From a checkpoint of a small mixture-of-experts model trained on Wikipedia.
Experts: 32 experts in each of 12 layers, 96 SwiGLU neurons an expert, 2 picks a token, a sigmoid router.
Training: a variant of SOAP for the experts, 485M tokens.
Below are experts of layer 2 (counted from 0) of a mixture-of-experts language model. Rows are named router (the router's row for the expert), gate (a neuron's input weights, with its number), up (a neuron's input weights, with its number) and show model dimensions 160-319. Each number is 128 + 24 x the weight over its row's rms, rounded and kept within 0 to 255. Numbers have three digits each.
After each expert's rows: a language model's description of what the expert responds to. This comes from a sample of Wikipedia text that the model never trained on.

# expert 7
router:123122115111129090088157097139101112151156099102145155106097140109172160148172085140140160096114101117144124119118134166124144157090163128126127085126112106155150119133134141147136081130165097123162166138153135116134100097113105128161143109154115107173156138118134166125116129142122157080167113145136107144084145174098136118162093148152122158130149134123101121133157149150178119159093109121095090093122122128187151085130118105159116159135164149145113104101095126120136134126091145
gate2:106171147142120114119148141129105129130170108130164175109120133082123153133154109112133197159122088086120128107118141116094129134126097104143062119103133128113114113143142136143127149131172099087158110140140148132143150069149143130148129101160133155129136106145138163110097138144132140161136137093098143114110138116122140137174150132092088145146192153148128174115141109133108106151111143156129120150133159127107125134120135114109085100140104120111105136112139071125094131153117141
up2:119132158143113124174105114127131093119140164121113126139157134083180159113128107072126139159156112104147151090150148162136125121161125123151100143124121107155148128132152138154132151143152131111176108100146144091129137138118102109119081112139127140123156131118122132131106085113126107130117125145146092124131158126173134093110193080149144132103112125109138153125094127076127091166134093113106152147116143133158077156146097114118090093113152124151158114122081138147155079137161120
What it handles: Digits and date words. Digits inside numbers, years and coordinates, such as 1909, 6,500, 117/148, plus month names like August or June and inner pieces of long words.

# expert 19
router:136089094086131075104126125129130119111155123103132142121141113132161166150162102103134135140104106139139101144063162155104160136143150101125166104165115136147135092134163101127108114124167131117149122123141102121097123088105107090130139123159107130159164085100144180176103140137122150122149174152140126135109149135129139118132106168116128137146118190123126122136137167168122122146116092133116114142131120128162153074150115081187097162110140121114116109099111097123146117163104121
gate2:154055099153114095143097099135121104136153128158166127104158107149123138088118136153134117166122135149116162131131099101135111162086153130141116143179130161151151147104142147128165082139124150125136117156185113124115138097130159141122149142147117133144134158159120175162131118131143107087137099116103113133125165154120105093164083147103167090116133154127115078085119141143135117133097140097138102118121099114134163122114129172159128161140089122108136111147123141131113145137144112
up2:108124109140144078143128166104148122138158134102128159177121101139127173111125105082150127130104193078134098124098091163165162152107123148114147097129107158123117078116095141083133119169162124143138100078139079099104155125125159159094114111112146150115151131164147192154127138125126113135164121145150151146118102092154134157129125177107156116160127183168137087102114138099127131143116153126133075165133133096166141121123148129151121102157090143134135125101092086121181125111133122
What it handles: Descriptive content words. Everyday nouns and adjectives after articles or possessives, mostly in reviews and plot text, such as love, social, war, modern, mature, human.

# expert 4
router:158148093091122108103163158122086116131095131111128145115117127112154159152149120145125147095121094115121114147117120145127125158124143112137152126133114094168149102099183099137100134113141107139161153148166124100127105102125130093121126107143129164159128100175117128120097150175164186087131140129092118084095147160109124112135106134128064159121121122099129123113135139134134132148136121118109132112114107127190101145167089094129143141145161134157127142126092144153139077136104117
gate0:111129140157113116154156094088101163113127142075131194143126095097141072088127137107162134134113097125115102119117171106186103127171115095144179133121132130152113111111128116136109130179151148081131113149143121120129121144155130122072116153136107130125118119114139132130139158158139146144085103104135133120129099113125137110110138125128120132146089121132110154111153150125074115128117127163106143105116173109185112107133141116104117079095162123128119133081132114167135106111124138
up0:124094165155145088122136125137081152154118174110194111114081086127137114095167113121088175154126105114150125116115083105135142133116125111177125145079115149147153167120100106139148141140156129161106094122123125132118106152138099137128161154129128117070121148120145139112059135157142150141129108150129141112112110171142164146128094119105136100095128111131161135117109145145141115127134136153114180093131119147156124123085169128138133118124144136107146098101132152119130117154120103
What it handles: Name-ending word pieces. Middle or final pieces of proper names and foreign words, such as -in, -il, -ton, -son, -ville, plus whole first names like Paul, Martin, York.

# expert 16
router:120107106158106122110140131143104123126139157106158130109124125128140148145148174129107143106141078117084138113127105151124140111142137137145159114102123120145140102112109135129137091152135119132120140117155139133109095108138100122143112112138118127177125135125126142124130141143179147109168150117112139092099151165100126094164116138194124152141149132132108094125142121137173100135075100161114122116108117118151128142118151124199115168044143085113100159135088082122183145196102130
gate0:130153138101150084110106142071093111113127105122106151091121159124170169129141102150108147114113108130124159149134110150125106114139162111096132183134125133076130126127103136174160111104126117114132128119120117077142091120120103122150124116125114108120153100140130111100173151143131120122119114097098132140106137141076107099134152108131136138112137155100173118094108104084158129116136130094095112186143129143131143118068133125102135102102104120122067133097097163125138090098145183
up0:115156159104131097126138110144104089103100131117116140085129117151102150100159117168087164108073151149164140157138136125129126131103118111110151131133084125082129123104096129153159112114111111130138112096136136078130155144115131151173072099137149091140150099127079103121137152187125121148117102136098140147107142104095152113119138088134160115121136078103146122089102141127093123145110126095124111128155150146129121111113155125105149137111115102126088154119101146141130084097136159
What it handles: Commas and agent -er. Commas in lists and after names, the agent suffix -er (presenter, developer, outfielder), and auxiliaries like is, are, has, have.

# expert 27
router:136084101117144093106138127134143095083137062114135153136114113137095164149135117135164154143122134123129095074093130168103155162149145113142111093161106137147136150152127063144131112144127092127167153143132188126125100068152105142155173116155117115152122117135148177132124113160173140084143097131163141115092151152109121086137134140146111093152120130148099109128142138150144144154151094131117112107107108126121174114157153120145132139121140146130117133120136120141140163135119144
gate0:105143133106146131105110151166142067080127126103059129139117129105113107131159162140081133118168131105155104106114086083114136139155090127130124100192193127118201133120106118134079139107103145146134155116156122108138091118136114108151105111146078107119081094129088113121152154118142148145160153159119140095108148135130118126081122083094134143143111143128119092153124136159106130149135138100110167105096122096143138079148127121148103129144184116125108125117144127117143136146158133
up0:140127120130101143127065122095111148130121181100103123174146140152127160123158136127103141121093129124130148110134132135096099155117114132120135087114129089141178135136072157139106168097119104125106124087173148146148132090134115119090097159142128152135140127145117147123144154140110112183137172118156145152142079104146115065122135115110117116095123135125115121107128108120107133137160170189128113143141107090140126115156178137131085146168172163099170143096115137180131147125111099
What it handles: Verbs and function words in narrative. Main verbs and relative words in narrative prose, such as that, which, released, attended, verify, advanced, often after was, to, or he.

# expert 28
router:125081082107102107123127087100122123142156112120137117119122131113175158147133134102124156101131109127124098150122152163139105132136127068126157093103106114101149081118139126181134110132137118139165167128162124137131114107108096101173168118195121135142145126092130142146084064130131133128150147172101139117069129145151135122146132150091122169118176138153104143098147145171133131128087111140110086135134105120171093104109113110159112134119147145118134102089121110109099136143132114
gate2:124089127148112174171144090113124125165136143146127134134128157079157152113114120102104099133098137131141089162166139123067087118156177148145098136141118115130128119117138121143166177174124163131135115097115111113105114138132158087121147142138185145167104143133137122143106113077084148074137141136150098097065130129123146142126111148110125113110125142142123155170202124139070147124108106139123144110111115147113132121140166094158139137194152155126124130170121112124096119098114114
up2:136105111153156145141130137155139120144082158105112074149124153158117154148097133101172147150091160149096134152168141092113165128175153149133131153111103116104119109117135123146156103122148110132146083151105147159098154126125099135099171139144135119113134090082144111144138164145106189160172142152127146138144111080140094161128116147142087116139107123154115112140150159126110146151080113155135159146120114085098096118152072150135128117126112121168128124121135174142137106118129102
What it handles: Lowercase word beginnings. First letters or syllables of words after a space, dash or bar, such as ce-lebrating, en-ormous, dis-, re-, and single capitals in codes (JPN, T20).

# expert 12
router:118134106129140103114153132095100104118141093105131140093128135115126152157150127145151159090118157132130146112159139140104126151116129106129102106157116125118170100132128134129120121108134127100159112172145102163112111105108086099143150098157149157143182155132150174134092094128086137115160154171086115115065134146151117144145111127153099132149142135129136128131178155162155161132100131129146102146122085110137110110122125095149115140082179132140127075103131072126138108112131107
gate0:155104150159162083138117144118094111150133120133134118123186149125106167191147139131157113157132169130103146118145148106120144175156132122138113131111132130149132133160150138158103158088152162140096148105137086151100167125120126135099104088154100121145142190122190160107085121143096137132170116128097102119059135123146136144115090120176097106116150121142134110142118138138100127095099166142110093141117106106118153146122146128129103121125166129117140110137128103108131118140102116
up0:158121146120112121096151122166122098119122122114147155159104142159121124126148172130161139124108119134140143147124111131154094119132186143078154118132152135129121119120132175156112093118141138148115129115148117086146171169121164072136115146101128131154129125148154166119168138107165145171120146184115121106067162126118123191112129150145118185087168134162114113127118130139161144116105149133173121133099156118136120143103133134123114129119117155124143118149105174156158104113142140
What it handles: Topic nouns, sport and film. Common nouns after the or a in sports, film and institution text, such as season, team, game, club, film, University.

# expert 15
router:109114078115117118097119127094127141128181123103123130115095177116098143136169144119124163100113115115090106126119136129097150129135182137156129094104098128159127153147138174141140094095128086156129134142193141138150107123156087126165093109107154128148140138098128179134103117128140194127132135120129101165077128156113130127132118157174092119138099136126131087125152133129155121117100113115148117096131118107153113146107093107187154134122142107154123140114078135113109165142081145
gate0:136127127108110091145158111097084186133148112133076134101125117135140126148122098175117134153123169116144132160094108119090142119172167143117146127098100131107116132131136124113095139153126124136157095097140086169154127181135155123151147119136120105160156114076132144137166156116138088101098115140158118117132104154080171149097129139124152155131121126107123151156176097120184108131137067155169119125064114164137099128110163142154168114130107084124143132180132136101145132097163126
up0:117110074135094160141111095143143123094124111156145113153116135139109115164134150127098143105143137115137133112113146152166146115092090113140157118114143065101143097155138110151152116144143120125078081100171183127109128119100180112148120127133114119160093064100106143116111141123109134154125116154140098136116171165100150087114118124098142140149132085118142110186140129143128095146091152084141113090133160136100112188155135123125123112172113125064141144127147165166107129150153117
What it handles: Word-final s and endings. Word-final pieces, mostly plural or possessive s, plus t, es, ies, completing words like car-s, tapest-ries, Cap-t, and particles out, up.

# expert 24
router:133100143123087141106141089134126103126141110061155170128112138135146154161165123142161148114130118131137115117126142167112146118094182141141132101139097113140183101138136113116150116115162105123155092137163180151150083121154091134202170147162163115137171129159118148092143123114140157108134133120154116114100138153093106117120122141121117113117161142138145137109170137173144091133125116149111060117128097132150118108145108100176133151060179170118099146149103094148126160143117146
gate0:134104108135142137132094121110105165131134142185127120153158150141141107138186131078122138081109115136094139135183146140172109134127128084137144144115149117134155158166094166123118125173091155123143164102142117100157135107153111105142113169174119116138127140146122116131080126143094168120124135187111123131110087121122124117119132128091145140114101125139108163117185121141108137128181105135091144155140139123128136150145174072150091106137120068114118105156128123146140103100115135
up0:118109104167120119113114124122140146124120146149107143183153107138147120128186121118163100109111115150131153161154146121169106139169123140159123150099143125120142139134126118111100137126174134112154170148103126142083162088101139127169144136133107133119110129127125124107130140120104151100128127161127119168124142133082112138175098135088128138129090129144124167123156141127078123093111128152080092208133103070109082153115181154159106191128115118120141087186107140139113117093117130
What it handles: Clause-opening words and pieces. First token of a clause or sentence after a period or comma, like He, It, In, Also, then, can, would, or first name pieces (Co-pper, Ste-elville).

# expert 5
router:131081127121112111097120129138103106133132064053166164089103143124131129171174115135155159092089094117149130123116120141089159101107190127148092078181122110146138166139146131116116113108118118128130136141161144111172107111134093115131175128151145149148161129142156150085140130122109139124138101175173147102127140147124133114158108152139095129135163161118148145137183129144158145125124109137105130134098128105120189130141110096138101125083157133145103104153120087133144140113125110
gate0:144155095130116082114096156103123116126132096165160151099106150150160145153127137136112136099142092092152129126085089117129127081115114185124133141150136093162123164141126089106107095082135077109154107085115127177139137140117139144136112179147160163137127090142130123118135120135107136114136124135125182099160137137112126095144136116125126106133130136145119167110114135142128147076114121130149146143118175142127187124107127155058118174119146128170145155119076110124141138136115151
up0:133115102121113095097091136134161137137126127120100160124138145122161163140085110139112109100146087129168158159144142104137098139135131162142073154097181113131161199135096137092149138064139114137138073143117120130130160150097122122132147135168119164118139114176121110085088120136115124144166179127128127135134134168166129109139104148107081118112102170112142119147126114113151134135130113128138181192124115127145165124119133129135152120134124149128151101141120104128158131116120138
What it handles: Common noun bodies. Content nouns and word-final suffixes inside words, such as patient, species, railway, -ation, -ical, col-our, motor-way.

# expert 23
router:128137140133118099122173077150142096119151136107136166139109096077148128152144142142155136118115088105178083125106126154134162115110157107114122131112104096124147124105120101145139117116149086111134130125145142107119102139188067133148124142164156124149153151123175190165122112164132141132124095109167133174131165135132165113113083140149142117146168143118137093151149144127168102124101081111114129102118116138142143147145135103133124152112141124150120117108115103101133123170103117
gate0:102147147160110140128107151115135120122101130131146117155119118157162158111099109169137124109117119144078132111135114139140129131107118141126094094139131126135114122089137121140116146130164109087118096106106147119106143158198104179111130123130165115170153173159154133105115134154150128137139129114141143135096129135125072086099098149085179122093117145074142154121115164137163119134113098111056091092127121125143167151163133143113133101126097124115164132139094151081183141148124151
up0:102134130121119113124091161150132133116106153162124093163122096168152141134127140168110138118096108116070142123143138135148068108103081141113133098164091114140090122097154118120130129135178107108100116089096146101099116172158096128109130146174157148153158149154168129095151110124159133118096089112138089148099127117094119094127106127098140122114141156103146155118103182157128094110111084124060113115144151112174140141130149151125103118119122133112154169137110133099162114121125131
What it handles: Year digits. Digits 1, 9, 8 and 7 that start or continue years and counts, as in 1997, 1758 and 1919, often in citations or tables.

# expert 21
router:132115098118162119087115131166099111149095126126122145152102153151139179151134115108099137119150109143136122123135109155085124108116142107155161126130121115123150153109125112145112122125134087120143123137126117099117135095124095098154115119107094121153131139127106148131108109144117127117149169149143153117087138182156128150162116163140112154113117156131154169168145145149134137128072140092090111124145092102165149118208107121162133151135148114110079122090120110177130122123119151
gate0:135079086129132121096129134122109163155141128145096129123153119138095154118159149165148130150131107087143181140131104198123118152130132094125121135164098168130137136153129167162097119085101105130099068116121105135156157144134113145101125134132167107141122132106150105121153119127115120125115077106156128120114095142123111175156144114124103188189128078160140122133126157072129135121130139144115089139100107090123150185093157146103120162146169134150125100117119104150139170137107130
up0:151178134124110104169132111110164125116146154094119121116149113145165136126143107128133117142121136159089137143109103091150125118089141144124142131143152128172131114088097156114140128139127144124177162162150157160104112133126106127149159127109099136120083125155128167122089124146139155114123126172085114136113155087130115137110088128120127126117117161065112111135144124160147117120117141124127136151177140145098125090148120149170111094090083128116137139155093138081113130120116115
What it handles: Word-ending e and closers. Final letters of words, often e (Gaspare, Due), a, or final digits, and closing ), }, ] or quotes ending names and parentheticals.

# expert 31
router:158115117109130101119124120103093110148181103108119159147096136137192160163149117096138159087101106128150160088104129132105118147116181113137101148110102094084121111104137133122143096096156062115122141126126143105145135113110119136184128131169125130151119132126149130122136137124145171122133103141167135112109136149107114136106105151130110103121167140146119095136166147160177117126113133118134095116104111076191157120099102143126099117085156173138108121114130112109121158128128125
gate0:147135136145115112110162146093069109112126129134134149158136111176194151090149162134121166135108111099143120113118152107091142125122140109106108121138135157129141064109126108133121127091104102128147173128096130084124111084121117133128134137135125110125097152147140092137145140095127134125142144171096108124121098150096178156100123094140122077146148174057126113144124155135163125112123162080155087136111127105138095091156136137139135156116157125100139161123159164113131179107130160
up0:164139158147137105096153137171153101118159109127140135168078158114138146118158151101089082141135100133147161122125138129182149107116124162141142094110083130085113104127131098126079153130166086148140155131094153108115107128109098072116104135095099139156098098157093126135126136102150119154165082127072119087133100111167106174150117119175149086108108158159150141127077121130134129144135108107145110160158159095156122125131126164132106071135135118112120151113110115140099134145125122
What it handles: Coordinates and units. Degree, minute and second symbols in coordinates, unit words like km and mm, ordinal endings (3rd), and pieces such as Sant- in place names.